python train.py --n_layer=12 --d_model=96 --n_experts=192 --experts_per_token=4 --d_expert=64 --d_shared_expert=64 --activation="relu" --moe_layers=[2, 3, 4, 5, 6, 7, 8, 9, 10, 11] --router_score="softmax" --normalize_top_k=true --routed_scale=1.0 --balance_loss=0.000198 --balance_bias=true --router_z_loss=0.001 --init_std_router=0.00605 --lr_router=0.0015 --vocab_size=2048 --norm="rmsnorm" --norm_eps=1e-05 --tie_embeddings=false --optimizer="soap_variant" --lr=0.00706 --grad_clip=0.5 --batch_tokens=65536 --seq_len=1024 --train_tokens=385200000 --steps=5878 --dataset="wikipedia_en"
Below are experts of layer 6 (counted from 0) of a mixture-of-experts language model. Rows are named router (the router's row for the expert), up (a neuron's input weights, with its number) and show model dimensions 0-95. Each number is 500 + 25 x the weight over its row's rms, rounded and kept within 0 to 999. Numbers have three digits each.
Before each expert's rows: a language model's description of what the expert responds to. This comes from a sample of Wikipedia text that the model never trained on.

# expert 44
It responds to: Syllables ro, mo, lo, co, tro, inside or starting words, such as engrossing, payroll, destroyed, Moroder, Rome, Loire.
router:477475506482486496524492532514497485492514513480502534493471458533516512492462455504515521460489490533471509531503522490547455525511489506491459455541520506467507498498533535491460465480512451491514531509484518482505556490482441496508457479471493534477481521526462483492477473467493487489
up2:491500496505507500504518511519503500493528499523500525512490462497465521527535487566527444485495502519441499486511507476499498501509494561482510503428501497502503517505500490502461492484542508553517524482478500452475527515476499510514517491505451543501561484501541509511471450499500535521
up3:517556472529500504484484499515553473543497516511488512546496460457501513447505502465510529502452486511481516507513491499510469509538469531507544454499482512501525485513495513468506539502493470468512525514450473527429505475488493486492504500501550509476545504486475487510501512500512477468
up4:499491524484505509539495494515503542464514471480490558507473503489477498510486453482522496463489500514431513497477468509518484529462506497497489502495530500481514490540512497509500465497510483476511487589528500522438516465521523470490501492529532456499527498491500553503495501507467487544
up5:512515508490457475517480502489537508474473490500481469485503414486516537514504505453518498479489465502515476518515494500551509531511511490510535544511504493509499495498516540462469510500463493525547476494522508510496524460491503535522459496481507480482569525568465503489510506525497510481
up6:529447468520507497496491538515528551513513498474468442507547503510493507536536499504512437488479512479493496499498439495511519517515468509477503527500506502499492445437499521493516507513502511519493470503497540491492492556451500484480499488454519510449479495510500526536488498485499471508
up7:495488514474460509462500509519480484500546493508507531500478453481496496530439507494464504477499517567500515494493532509525438521532480468493515480532491501530511505516490530480525554516447500495502493472511519525508514533439465490518492497498516506503488500470475476501483494499495485425
up8:497517472554481501497498493525483517524513489495496484463503498533489475500505486491456481527457462542496505497467502517516543511501540494510502479498503495503468501572492494433495418488464478470502480512544553507442485477497492461492500495502492503508504509476476487500521497509546505497
up9:535428541525483497504535495446472532526532527481498538476523474486519497461439506452501483471501469521548541480501532481508457470506504503503514537494523481530486497487483517542497489501471470502535498466455454498526502515501505508493503517520524518504480500486505483514510502471516489502
up10:464489447518512486535525530519506433521533485486502499510527502523493504473481538512503513481504506535444516498488467544522496502512493539540460476482479508492495523445529543551513476496508487537496493504518503497518480507546500468498504493485493468504425481525473505487473510510509501476
up11:468493507520470501466490463478505495522462490517503545486502541545522481493517519495481500492480513508465562514519558500555502493503483487487490498520483517480518497536497552441519493500540511471525540506479515516505501525512499490500490496508499467496452501536501502503448486456492433491
up12:486513533480521505500506457454540502522492503516513551504501491498495483488499514503512441498507445498505459520468526469501499478502542470524505504503477512491489478454495515535466489504504512521555500471446498483493540521485514436472502525498483488491521450527501501485482503502526429513
up13:492483493479495499482520522456505526460500516499531500484491469516507505514467505512506468492499526500516500500494505501568517487587489537461529504531519526493515480550535527531496506469475521450510496498516490493498508500484450480496501478458508482438493534500537515460526470460504501484
up14:508484464423491494496488507501517507480498486524526495470504586472492506499500521491488495521500531504513505537493494487504493461502505527484489505499541478515448496474449499529510494526497502542511487491496507545512507490503511484486493470459531541492459490492470508530554456503490565479
up15:511480501519513524515495532433480513491501446530543489487500476501489471502502529483491452502502419455498478521460498491555481530463494496508488445467499547466513459518524488508507506526462515545503482507543463503511510525491524515497493491510508491488501489525478477525516511483504489501
up16:497499515574492522479441568498458476495480486494503534510457484498474497502514482495498472528502487507488528489513508446477528449460517500538533493516511510505484523510517480479500453511535495489533465490479522502502465536540477504496503507457504503525482493489456513519528531510524472497
up17:480498462516506498526488504477557527507518525501529485498499472523487514458485461501526504489481435517535449497485500471474477518525512463486478509494518555495469485474512494540505465495501507541457550512469487521509504490475499520510493499503510500460516484555527506502510432544493500496
up18:506467524516554504470466514498446567489492500472507517501485503497524508486512502506469550512504491528532502531541462528480477515501485497500486489511540503565503465482483521472504508498490498491495500438477463484501503462489499522509505506487501505581536504501478449475505485480517503527
up19:480499511500509485505497490485462512499535520469487480477501427437488498465450530517492476480515490490480501545512524485506500482460521490521523461521540516537511469503486479512494496520488437476497505509485522546462501487506481501484490520500547503478499544479520560457506488469490523501
up20:510480499509499497519481461497482549507574510467492474520490507499506474494452494477541472497482495503483537514513526467491517522504546513518481485508467500534488518505520508534490528501484478461486496525512484498490457514493487482497518504503546521436482465533414476505455470501496497495
up21:497494530505512500539538482479477462496563476465528440448490463544490499539486472461475506532494520497488496533483489455537504530513493502507511473514507506488513537477505509498507494494501474469531499508480515550490500479487499461531464504502433510498481474491522541500502518500511539525
up22:490540496482506495475484500510496500503487442468504525499535501511456488551504464493546509511503514501497493508507506503549436472516505530511500508483511480472560513478537463529538493485519478514462489501532486436481451483542504525535484444506485503503502528498536528499488488501499507518
up23:507511504478497520516516495503502457496532501495440476478486504501528504523503467511452475535500526455515501491504495503499509460539518505499478468509467486515480470465491490435477569510508510504479506479489503478464503487491535466480471464469472466513497503534511590490502509479518515509
up24:472505490502491518502415505474470517469529498564496528452504485544485493501486505489498494462533498483479499560486505499516492482500494493508492485500504504534559488507503533508536484496473444551446495541502520488514495492522489468434496508488491508504508493497499505527510521493475502539
up25:504499475505467549524477490494488445510476478472500510467528498501534501504524516491499457538541529519492484507501500477531475506435474494476507506486502489477503459506444496543480505548499487476490516526488497504506568506514481525446508506491505523501437465494479510520494504489536540486
up26:496494482489549499552517511532471464484472501473510500429490532531473490480498513512468535514555498535467494514476537511546501538518530502524480497480514470509494484531494525510461503496555462482505461488490537478509514500486519529474475494507465522505511462510473466499502508458504501480
up27:507508497506433519496489525479488502477491500505542492494503498495502513488504504501532458509509508494477437517509459491479510492520469511503492487451498457510487563506509470506467497539517512481499559495497508547505480525518486490530503487519461497523512487547559499501446508430490531505
up28:488506499475489489512503476497479518471504530525522498480536512514486453510497441474481497516494520490488499530472498537485497511511573534475465526502453452530521515437539448510491455502497494494522514492517496482559500498509469499510485484515536496500522475523471522457507500492544498525
up29:481500463499487557474505499454495521504449499457499518507507479528517519489504553488495510502498545491463530516451493492501445543524494538503511494502491525493494526474479488502478499448486519499536528504489501526543500477492499462510492489507497484535535530450500558467485500506504554506
up30:497485493518493525476483478506533455524488456504483469512500493430454508515525496506506497515503481519516503497526486543524472517543519474470481490503502490496495480500493522489495517511484443509588542475465469494520554479483478453481475533452508491517514492483490464509497503492491531494
up31:499506491450474508483533501478515518466512525509487499543478515500502507483473522557522498501531514497500513487538564520496499492495511512468480505490489502484516496482519492509524486500549485487503499492507500499471498479517429493509556432462526486500492494511555492504509460485489522415
up32:474472553501468503519512495499495436557535502480485438498480526510457509536455481495521537512509481508507501525503505478520439467491479506497502530504526508499501491502480518482483454499494505468546516480519485508503462506471481531459504495490525535499471510491469565476498509507520519513
up33:506508474512496499499500472499515493501498498536454541492515498490514502515494511555534491455508473481485512514519468504479495476478483502506479477474563540496505533495489510494470474521452535507491513522491497498488546484498484476539512455495556490551514463516479496542444521443510516542
up34:487492442477488481536488490503490537505496496476486504536503540483477485478542480557505477463510510469482497545480485491553434472493500519517447503533459505494511488497493516465522510547487527481512510529521504522503489490499490514487514554456496534476510496499532535467533478504509499524
up35:498498464509500482532501516526499499505498499481518538504461412496494485496487534480578498484488499500493487534540469505533524460504466506498511476518509462482475497518462489506484488489473512496448496523537527468460527503517508550486505564500502488458482519482505507507503511504516465473
up36:499465527529528497504488513532493488476486491499476549516480519503510472562504473491492494533487505461471525491537497556483501483535502501458500461493493497506540519482509497502561516519496491505508481494502495499497511447433513495438536495492507514540492499512485521497468489441552503504
up37:553497526464471511512494522463499510515518488509500476490493486518501468501552506499462476461501510458523527507540533522498455555467500505459493484507545503501535527468506480487472505493456524501508488479467482507553507574470533500497506548470505529509502491491520528492499493531514497518
up38:474562513509503526510506459497473484486499515452525540511494489491520502480517504507543544540486476500475519501490498476565482527489521505520500452503489470541534502496485468533504464491565469446511520479496500523517500465498486546451508475511491528507497473508470506508512530504483493478
up39:501481511487544508500499515521532505521482500447523461528491510531451485484478517494506506538492501542500508501456465502509507540503476537450513500499496500500498495490491520475482466534508522502494529516500496497538507574497461439502531560506523527488491512484459490510482544485536521465
up40:481512520507515502489499488465547517520499513501493531421493508521466520497507506440540540539507506508469507448494500534476498493514496476489530494502499467516521499452500474501505489486485496500490481524515496514520475468483448499501521448555519497505521495511516425514514536464505526508
up41:501494500499499502545518508495470481510497550501510536525529494493472480494505499490547482471555488466487446474492500491512461449492500515490484455518463488512489508495488502544513494488524448459504462495543497492456508506510503498561542494494516460516482514527469532472506475500461535524
up42:497459491485458522447513511539538464531496528458483503473487482454516510505508493501489442509552524477508426523504484525520479506496525530482534488528505459513541496484507522527527482501517490497496523513522476499541520492491486519463507497514507463511517540482500480496450515535473501500
up43:568500505509455486459510511530511520497495413460504465528458481502475482522463492478497493464492521490500541479481490497491535480498537497504495541541500501518505523472551500488486470531487460546470519503490509485506536479516498467520482489507483496493473502522520509520513509444513499490
up44:503535481496533478451442490471501516503489477523562504501515485492515508549471555501496493518504526500475490472498471476517476541507500541513524521492468547514487436499489503498515541469485495567509522486509537496493505520514509516510511500531525486490548481501494502454516480507509509459
up45:469505529517467504497495537507503480498531476462523504505529499503501491500484556511491497472496501498513483509502499497525509500556476498467546420522483490531486480500499517456469495536458497487482483504494489556508549500557501446489518498515501524480447508500499499500558511510525537507
up46:500493488499490476480490521472497455505514514458509523496488520531497494501500446459508521523513449498502513518461494514470489498496510488513514524567485492485497542466521528491519508513504483516474515506492483410457511543501530529478499505468510521457502500482493529566476498524489545498

# expert 5
It responds to: Standalone space tokens, mostly after articles or prepositions like "at the" before numbers or nouns, and empty table cells.
router:496496494500481508553458513550473496515523532493534528509492446505488498493494473477530507500508505523492482510472504523495486538505474557515489493500541512447514458499498520460493486530496457486541491484474510486549538484501481529533468507456517505463472489511477508505495459447525487472
up0:494480479536479508497467496559513488496518486513484572513497478512491504514496548534515489508482509484464501490530487449466498506523474511525512486475516510572509529501510516498504446497492489511494502507501496497492455504500513505458480548495476468487497499475488465459476570544474528514
up1:528466507537500525519500528543449501497505543520481564497508500464459546520501478492498476505549456499493526482495499484474528490570523497499525513516494493533505512504503488498495504537510487465481531499448498502487468539526499517501508516561508449507475496481502535490473506505507466490
up2:524503507548547487532503499530471486508500503486522510545463504451464497516463530487491496519479513511548484492516477492485501526513446501497465497500477444477541500484487492525481468492459484489519496512499492475478499541458501493517497508525492505492418510499508504497499576498524485470
up3:493491504490475528506571522540503526498491498499518522513517451493488478439502472506509518448496487467503489495512494545467501524490501492525572531471502478509495495494456495437537542500531505531508483505510500471504468515477494521481494447476510503520439486514527515509485498490512504488
up4:493500526477515524529457491575494498483503501537473501468532475484485518491510502517468500509458530472498505520503522459503521514511466494477500516463530515545555472490497507493473520506489504500523464561495502466471459511523516503499475546501491507467481474516444517537519515515473496538
up5:513526468457491505492509534481544477501485500492503502508524476466490491519521498479479470488562518481492462459539557494553524539485543510509519501466453458528477472513502516526506496510491433499521465438464534493498504509535502495523513476507491489484504496486509503490513526506512504529
up6:463517532503498473524481483508503473518457499523518493552507482530506511521488537474497491447480472530555540519505478479475521506480508487518512494514512522507497468496440556513494499526486496449494500476472518471536502468469434507480504475492487503456507492485530518490472459520493469504
up7:517534510482470466516511509502526540492511497485520493478457460495498525516471471510542474537490461504478510482495510477503515501550449570517479514520479511482506492488490512476509556516499473465506487494483519495558500481519518571494461461511498504474501480492515527471500464514507459492
up8:510495494510494480503456501505498576425491503558481500508502486441483516510501454514537508512457497564518482511511525459480493504459498556507496500467526504516491485543531499506497513497496557467508490501497504496540541463512475487499499487481503504549500506486507511482512496485497492494
up9:493495437506548490480486489527495500490483493526482505467501509522484494508503504514500422524504518480532486497497503516539536538488472533502480497487514492488506434505485537476472543556514499505542453457503514481502500523479518499501448445466485530489500483509493502525499484477538495477
up10:480480480495471470510491480551499539450502482471506486530453541465475498460505499482531509483529482539531512505494506451493524496467468494522490526503511484494502519494504449430496503536494478514523485481501484498479532524506523541555505492521512507517524505540531483545460506507474485501
up11:437540506501494505497559515516492488486491442497487473426479452499537492533474526521500511492476506470468481518510500507511496513523469515521515496520475494460494458475497481498473496497470521500490470492502491516513479516460500509518490495495488513543506513554497501488537434473513551493
up12:533453545549478537501498520512455495488486506484529497518455551498516503485471500501447503518500500486513533508498518496486520496497484481488508485500475500488524540504486509492519529479550488473483458494487506512498508487478472501435492536482470514556511523540484468488490494489417495510
up13:504504492550490439518501522496506546483553508492503491503445535539482500501499470506544456520498525534501499525493465482499476546497517502505467546499535508543481479581513511461501507498499494491463500510496497504466506476459505505510467509497483475464484466500468476505505489513503488466
up14:510500444507514519531474503492471555543524495511502492481467498483505452468512510498491459498489486499485541488509482515492516531490536516470466474486476492514494511533490509503435488500496467475509476491539541536473489524551501507500520520500566524469441498499529537483478500495477474498
up15:549491510553508553510518542528483442539465464492485491493490438494507470485503482508508469499502525476508505475481468494485495506497511484527503441482512503503499491511477496503526513473512461478528539488564506491495500505502509488567461535523465498491502513512523489494464496507536465492
up16:469504518553484500503481532512510541522485536489518543495511522493479411518510544531513499463516512489470500456512515448505490515506501507511512487504505534504474499504510522499550506505430529497495461494502443485485509540485535466503487505500476481499519478451523492466501508504486495504
up17:518519520500516490533497502505462537514487509495509470530498483527505499467505481486462494447510496504491511539528508495475536514506503518545503507477566470471519487521516517444465480495505513481548496499496496501495484437500501516492494494524587500474509522505469477461486488449457483503
up18:459490497500478503480461537529483504580491521506483516480506478497580446512521499489521490493497486493473541496498479495495508521484492511503487499497483492498465528516493529516502484530518457461575480478493473501532500486500523489507490515504542514494498497447450505523464510459527493496
up19:516504514523500482562452485480494519504454494517482508541484499510489449501559503514504488477481490511500552466519521496494466507540549508509501497514518521499476490530497478524512477513476531468483471513497495471557517520434503495507490537470483512504503508457500497511520447488551498479
up20:423493487477512552496486475528488481505516544507502508490509522498505562482464480509509483508512488466522520535515475488473518490508449524481466459481547502503495495496507508457448503492505505524475505495515509495502503511551559500560521528524501483453510530506502505507518506487508511457
up21:524489527441490507548513471479477520527517489490469482472472525538496515502559483487481496481518494496486527496468499511494470500515506490457450473536499516528484491509502509474501544489493535571541477471502467474502474488509503466493523494461498481531497497484492523578518493505504476509
up22:494484451459480493521505489504464493516491467493568517487504491513518577486504513495511427506476500504480509525495489543489441524462491520429500493471468540519555495477513520500531520490497497486488479528489485495486512507484506489472502512492488504507468495489491505523516528531516539518
up23:527471527505510505516534492495482541512446507515487475528549506509466504527433448480473485485517486531495496464515511500487460424460489519494467481550495484492512480516523496505519492506547504489486507501515523448515488557498480476518496489467479502494498509486451489511488524523490501495
up24:503524478505542520491458491545515519506495532526539503501544482456489510488444548474491494493513462428550513492499512500484496508537463510539530527518487464499499505497501514495477478509492500500505519490484555435509485478513456506500488486499497484510516456489491541462506487493523521526
up25:452517505477482517526517515528511534524487527516560516493490523480531492516488514529496450482515478476514528483463525514462527536486510509470471512485499474496486498493544482441522534495491464451552510513502483519524512508522505520499498533510478460527508477532493469533448489462478514509
up26:554500491529439457508514514488511491472497496501479525510504539501449519475479478464467478464476485465500504558500449530455490497503502492501521474455531508510489535505496514522506531500500474534478531436515491439499473521522480487520499523462499512507522498486487503526518534501490496503
up27:504525514489458487483540505487459542462534503507469477500509457524495497515497480500485482511500483558507486514542552505498487441509484540484491492482446488521532489474522475498519536475521467521526460511509494456490503548509484485549468511479511513493561492519503510516533507510500480486
up28:523498503483496479517510520496480474493506507517498489519603521513495479481483504482517519474510464508515500501508503490486491461486495483517509506551506510504522507497466501479476468502542458529496517479424501499542526437508537463493507506503502487486442539501543485521504461483485494469
up29:506496494503522446498534531501489492501515502473510538482477500465474473524495500481480530456487455503498574466514507487453513527527526477467470509468571481512502521501517499493529523457504527503484494479474495505493553487531538518500535538517515506486527501510500501527517541464484501475
up30:506495479514521509498445528501479508504513506502484509493492502478460497510521501501504481492467526500538492515490505489522523492542504485504448479510495471477501475465433488497581521512481517506490506493510537536438507468467512505508511487482521484581482497498550495558501542505492491498
up31:510516509492508500504553465485430482500530473493467500440503504536513505519469502497455488492486533463496530439512510503503504515505486523517510474544518529485516491499492503514494508559437467546510503509461480477507489496506449506513513498496517518495500568527497523498486525498524517501
up32:502503470460500534522432512524510510476503483461527494501487504490502502467516515494540512490505516511508480515477513516508516520497481547543541499495476520510480488486481505447498506533527479499509518500476481501501462523513482549462532491448474495505527486532507511505489495489470417431
up33:485503518497488451495485504534543533497493501547498497480520520498444491521487469533546461468518486512520494485473500545489516511506520486503502501494484527513511525524475500506501444507520463475518485530499509537511559459467499479541475445507506502469494526497501519515520471529477461556
up34:491459547543509459455511510501562507511502504517526510555501518491539500504522448531497480479484508499483486489514525537493550470452502490541505465561500513459497496483472525511511517516479523501520497475490497521504492478501470491517501499487525513503500491508474507525496438437493488512
up35:484558503425483479520497501500518506481469503503516501509500532493476493488480547502485487518473451425477479495517471515482507525497492491545501522447512496495484535498495558498507506531508510464508509480535506500498501489478485519488509475529512500526484475505498494582504512496491459456
up36:455498503525472537519472454503526475482562539496476505572508507505499499488500547490516496511526427522507508489496504497471485496495486510522528516495469501496473502523476499475496513507484505515490525528547485469496539508516535489435553499497498442501492456498508480484484479495486510500
up37:478488514496560481511471515495493541492493506488536427506516510498506489479488488504486501496505502494504511456507501544500538524515535527485448516497492489461485517485497518481502464540447495532475510450488559470560496500493511506501502522503522508552504511525497500494497435495485489540
up38:506507519488523485510522489585460504479499441491488474520496465496506482473502508491494464495502514489453521499506502493490492511515562470519502501488513513502473524524502511528507470498547530500482480509543527488463499502506464458505515480521500550460452483561491503524496514472492497447
up39:477488504496509492498483472498441505519463532549503504507491495504489492506508500456498562468482550550520538521463478512535507544494515466497461492508485426504534483516498519484532480528490501523481485463503508440519498496507503539502498505447494516528520520498502494489495487486486467534
up40:522533491529500538504512529555519513490499505482486414513480505517524509483499500521519486497497480507449500490525496491500446483519524497505452508478514527464501496526512511518490495473484464506513498491492468449535526495502538503520502473493455520518527505527498493417507452507499459501
up41:522500502500460468479559489489482532539501526460522522533498504490505497467495533490493490502481488517496498514521502519481497492501496506528501504517512451520485513499444510476490532500455501523518509475465480432486498504509584519470508502468533496460465502501491535519499545525490519444
up42:470508467500499496501428487492522515520516477514500518534490478506541534504504500472508516491448517463481536519498500496560497479509487528467499492450485535499522543484501470502510468482478487497503469528470433464568525478526509522484483507498506523455499489520502478498485501482504459515
up43:495533535499502510445499501466540496548546512493518488520526505491502531543491512463486507489526469516447500445474502508553525513533477516503515530501480517469506427550504478505501500491534511503509502498506502539492499508506504507513496425491485507498470493525498511474482482453525519512
up44:505483515506488506517465553512483507468508509531498531504516536498503504426472484495550527565526479476504508520476507499503507506448503480516521525497483483486485496488486491496500504459491494523514464467495476491544488483498447509566472496471509500536489550499516493498485489570493520516

# expert 11
It responds to: Short word-start pieces like tr, gr, cl, comp, vol, and middle pieces after con-, as in grades, transcription, Constitution.
router:484461501481465515535504508498488514506523519481493526499493472478498538526447488500522536447476489504463492525473518521532457531496487500545478476516501513489520478472527509500450487507497447489512521457475530484525542479498479513516505488466521512483474503525436532492513487480540447496
up2:464529508483436515539529530501490491496481525479497494489488509487510472529499517524481505486518515458520567487497529472490504522500513495503489503510542489489462539503475559506419484465495464488533508478486550523502519499515498486536506517470519503522532483537519501482448508484506479503
up3:503478511469487488476489494500461508511483488503468494476510444471505483529477504481553514527487412526501467501451500455495492510447499490488519500461539500516492479512510521507508478486448485506534492522529499493511507499464509518483502568505466464496494513502487439520502499509504536512
up4:486526544509488509558482508568469520501495486479558499503460463485469559502509503553477513467487482489504477466484510490515482490444486511513522479506521510497494513498500498497525502484495472452534468499490461525509493503473483502453503509494515500520506498549500542486439494465484505498
up5:474499478502468500484489482447484506498494475507496497521458470511504521500494499533514483480462481482498485517467484490484495508522520507495520456469484508492529516485493494495499502494491419510504499469484580503437535546449519550519497498469500557456513484494518487500483497539511495480
up6:514508519509507577526511434511491498490476509505504489498507500514514509501394498514486501462502497479477508499495470507514489498453487505513493518471469477524514495499535482516528438496541526482508468474510522521507489470498500483505502502477506543468509542498503547495526498535466491469
up7:501467511515499434539511475512510498528493449480530541512493477501549480487537500549499506499497496479479499514477504485473474541489454486476502495500512481498516522486473522471502494531531496497490513548496546518457508445536512476454483529547528521480496509446498503498494527507529524504
up8:541499519519471499495531454535466500481512475526480515467501467519530490514503531481513508492507510490483510468491513536501500505505486491506515523546566553504498488512497509547487457508496494501540487527521460471479505476477526457469480462505524486507536440488494527503499500537502499569
up9:534489497481500506510498504506522487457497491524514475509495498496464512543498454524486519518481529474522454444472500550517516505508516500478493509458504488493520509500514562520496424486524526500547498441461488508497533486531494494522534516499516502511453545535473515502483531475494500498
up10:562538497535527489485521514498489512478500514509499545531533509496492500510471534482495503472501503529483474478470509491522467527553505507566492457538468509523499508469482459517495499512505494519487537466469531482473526500524499471519509497468557500466472520504472504490511497494499439457
up11:535491537454522516486531499490435479505539501524500483482441499559502501475496501465501509511519521474498510506489538545510489496470565478514510523508489464490502468470491532508453516496460487532534481465498498478463493479514518499466501479508494512475451505526519515476481496464526489500
up12:532507496525508518481520526469475510477534475493497530491475541494477480507491527537494504499554505497496526516457516499492458493469519534440507507511514499467529494504492494496513494477516496483498506518494497513528477512496479500489480479528504475493505432467539509497491500392494564506
up13:510454541499532465549465539512490507448500521515499531535522501458473490506500489489511506451455506513497521448481486517501513503489552510532515519536487496552507501494498491502505460497488475506521474418475518466481507466486509488533485495508495472472516484487511483495514518469510471472
up14:496494493544436514495513488508504505499480493491518506496498508443469494499460475474495505567474458490537511488485517539499518503526522483490489518500451453467537507507492520507497523539499515560520485517520527508503485430492528499489459459480475539486500506538511488473515506500510522475
up15:505531528505510501513523524506499491473517493520483557490500509511521560497437506483527527485493455497521501419495503503509493501514481537524506474510545526529449484474535480513481479488456511452485492492478467483513516465466517461553495486509495493510533506486502513492521481475469477503
up16:523494533465489421501462466495488470513499464492492475543506486464497470493482511497480488512485468491521495508481490509499492477498496546491499481483505502520528508461530486506503511546511456541584501448505506510559468499492476500526508501509508498489559501503527475494487501496547499500
up17:523489475511514478545496475545533510474488487537494524508485500536507510509489473503515486503500459475467485500494520486493417499526501513499498512497483490476499494472485555513498470502488505507462493489464541503505532526491505462478458533460450499498481496500498569510506485506535443454
up18:499458464463466509515493507480485550491548527514509496504521517516463505461524535484514499495519518512566537533484503501518490535522517446520470511492495495538511508509510484509524446488499441474523508455509483485513504492472508552488501478490480523460484493472475559515519516492512497489
up19:452529469516481505495502468513513425544515493493540551453498447464492486500513506499488507498505494463490462531468461542518495513510538504502498501475512523517520509510490494541500498521479526497500501445482499502502481517467504542488516465460484533487486438513513501503486484521537480518
up20:488501484497505498543495497473470466504495516561521498521480448488488499514509480516535499477506495505520504519470498459537494493526473479507494520496470503500496496478493489461504500534500518458477497501505511498434505524525499511543491487513472454514495525508503541555441489495553580496
up21:545505497502523499494489480435485494499526492503526490493488520482455490522500549489478501500508472515492467524485479499529484550500547432518554490489511493501501515511509497499470520489469524519514496470506474500531522471424525523499498541512499517446540481496520524475454469496491498486
up22:498524506482507487557554475548522511476508509500497499469508511508500540498558529510487447488505500506503490507526498510476477496502509552500496484501488478465498483500484528552496494503475491557482521474475515548495531471507510532501525530490510449440493526513477484507534479459455498521
up23:529522540501574510506444517524454517518519507458476509500515498532499503470509499492512473496475509478489508482511495511498500506483500457476482495506492483456526493434513494502481499530528458486540516452514508518469534502484473455521509505493460484458495500481456494481512498468511453539
up24:425441483499507535503539547488508479531411519494533504485486517548494495521479536472498483525474539506462488528510518512518522512490527512524493481504478482461497499492500504532493464497520506512494500489486498465530466475500468514498462499492500474506498502506439501516495500524491540502
up25:490486473481487569502511492487469491484480497498527455504539493523526488507540543502511515516495472522480466480501470511561497538473503526463459453501463522511502555525475517526506485475561468489504467466520477524520510541507463459504516504508508506474498513484507492494499499519464508492
up26:491507474492469501543482461500505483546480502514502536466500487486499532537491515475485512468528507523502504505497459476496536500481502528504466423524503522502478510480470502519505488504512460517502493503493527523506513498544512507555559513490456484482499543497472563486508498531467505445
up27:543515499503519496478522546485487464450492494553483517516504473499495543516540530498501436493467486514492468500512465481569459498556519484534513506525444479486517506474494524500498506515546492490524481521476497505515514493495479527517483484486501504493543459519506526504495500540511462499
up28:506521494497485524537514506459461481493475509498526489507539489489496553523491515510533490489494482500486525500522500458484501474494525489513511458459500499499556530474469510567476493536518490510496504477500509509526519496499537494504511526459551504479495550510512500464498491511462591532
up29:488504504496480503509498486450453492502500432478508509509483524510505564510534475567551507470478541495507499518531487539535480496513498464508479510524497491488487509482554495481475444526484487493468490469487482522503533507515494510512481468472508491503441496493486504500496477539513452500
up30:493513502479498496555504434506481461487445486496495495502505547500523503528504460498499499505556505482494490500492457525487501484457527497517468551534503498492507503476452513486549498535508514509548498487542469484504471531491508475519546507481492510479489502425492508501495486494478469518
up31:484475494494455515514487475546505502526499511509465489534524531509513502477474551560453470500524501518514525503502506486472463529530526523487502450472488490487517518496515482513484491527498509467534505455527514450505508481488464476510500464447517466513503462507511462503507513563510466507
up32:503473509476502549537520482502499507520504517547526443469493480480518546502551490482462508531490474496490502553535469496485515402506499453519513499486479497507501513501500500491478479484521497498492497477499509493484503494440499480488443506475509485520493506527489480505518501535549518472
up33:507499487490501498505509479519477497427480492505495521516478461495563553514531482546494501512509527487535500528471506493506500497480499519555491490510498544483440464499506504513503506508551495544536498526504476449503495497539468487494527512493544451490445526512475485489501510495511523507
up34:501503532446500509529488473597417518480514515437500504523495512475525474545487493530495540504483511479498494498491490520484460493502486544507503464483511503515493497504502503536466490527488546479546493492492507491492528493479508507467510518468457503500509486498452496498498504498481479508
up35:497499513491483508556476493552492535461516534504495469541478564516478504532497464536493506504504495506479494489487533516488506509511517508488464451482486528505470495484509486486496510465445437490456496523497493492516494487496471499494446502500509481512498491507505558446532518466458520489
up36:509521514465452531490507462552484492474533499523460496468452493501488498484471513518541546485505477502506499494454500529516422487508566497509462488515503509536494520506509492484519509493492535519471490541476500493508498509551534504505510513459532507471492457542476496520500490502495482497
up37:455563508483482510483506535504518492476515515518521501459502499484508493506515486519501475468503518482497569564438481484495493470503501512544513505506506509509510466506526483510494516513495548459585483496501520493498578489507479519480522522485520500531497513513493494505507468489476492485
up38:515496469511502418479483557500517480521517439486548484507512527496469532473479534522514535491535485523470489461450476511481515514503512540514486500518487507475502500437525529488514506505498482519505501517469499506522539527524498500498494468484509541511502461511518451498491501480540506516
up39:446487502523500485498477487473495445503506495533511506535454497503500488509443484511495523467502557477499495506466497500477499497521484511495506456498478494501508487485504508510545494514508514538479508504485499469529492491536491470460512465497541531444537547456512500493471575509456509504
up40:513475504499490488500497506515449546503512529495465492505509491489498516483478545516531503500530501521517527491537481478506438525490497509486509467546495502448475508517499502502490493486489499486571520524522528473510454537534447459486492466538536521456534520444495479510502502490527501507
up41:498515525487516472504485486507486484511497474485501524537502548445512507503511505513519502504486493460500513510517446448468443515482502497502505501499546509477536444473466512477486506561509490491480538498495514497471573453546481500516526521455514484505528495493510511537511462491499502489
up42:469550491439502474496527530509481522523515499500502484500481492480514495503496554518499502478490496507499514506458556540500500498492463504565470511525500495479500465494461514515493463499548493526515509471455522511536488511450475506530472511502510480514491484436503475473505506563502492520
up43:476526481537445511532495508492535533501489511494500502475490498474480537496509505531523564518476500484441532532507514514502427513501513507478490480488434544488519498523528505480492521497493485459509515506510499511499510491509472523513482497466524425501503500497492507478467497500451459480
up44:466483490502466528551496493538505519503511496504530485498486513492543519467486504506472456461480495532479507463465469538582505513506500503562517513480475521510497487478491446494485499495496480457499503494519470558512487487508482508487545518484505529540497464482501500469496496478476516543
up45:504499484455439534523515509499488490529504512496499469452527485487566530560488430507503495490469522505510520499480530482561501503497516484471454498525498541529537527486499501495503528513494474512500530482496496493449508483513500503485485517470507461496476511508464505502454497506542479506
up46:518474471518511477495514501511501452517475515499496539538430483460492509520531496500489490529554498505458508490523534483533526537496506503502498505514494506479517508488496496560511480467453438463513527457531511495505507467447497503456499478484526515547483484507492507486524487472504524485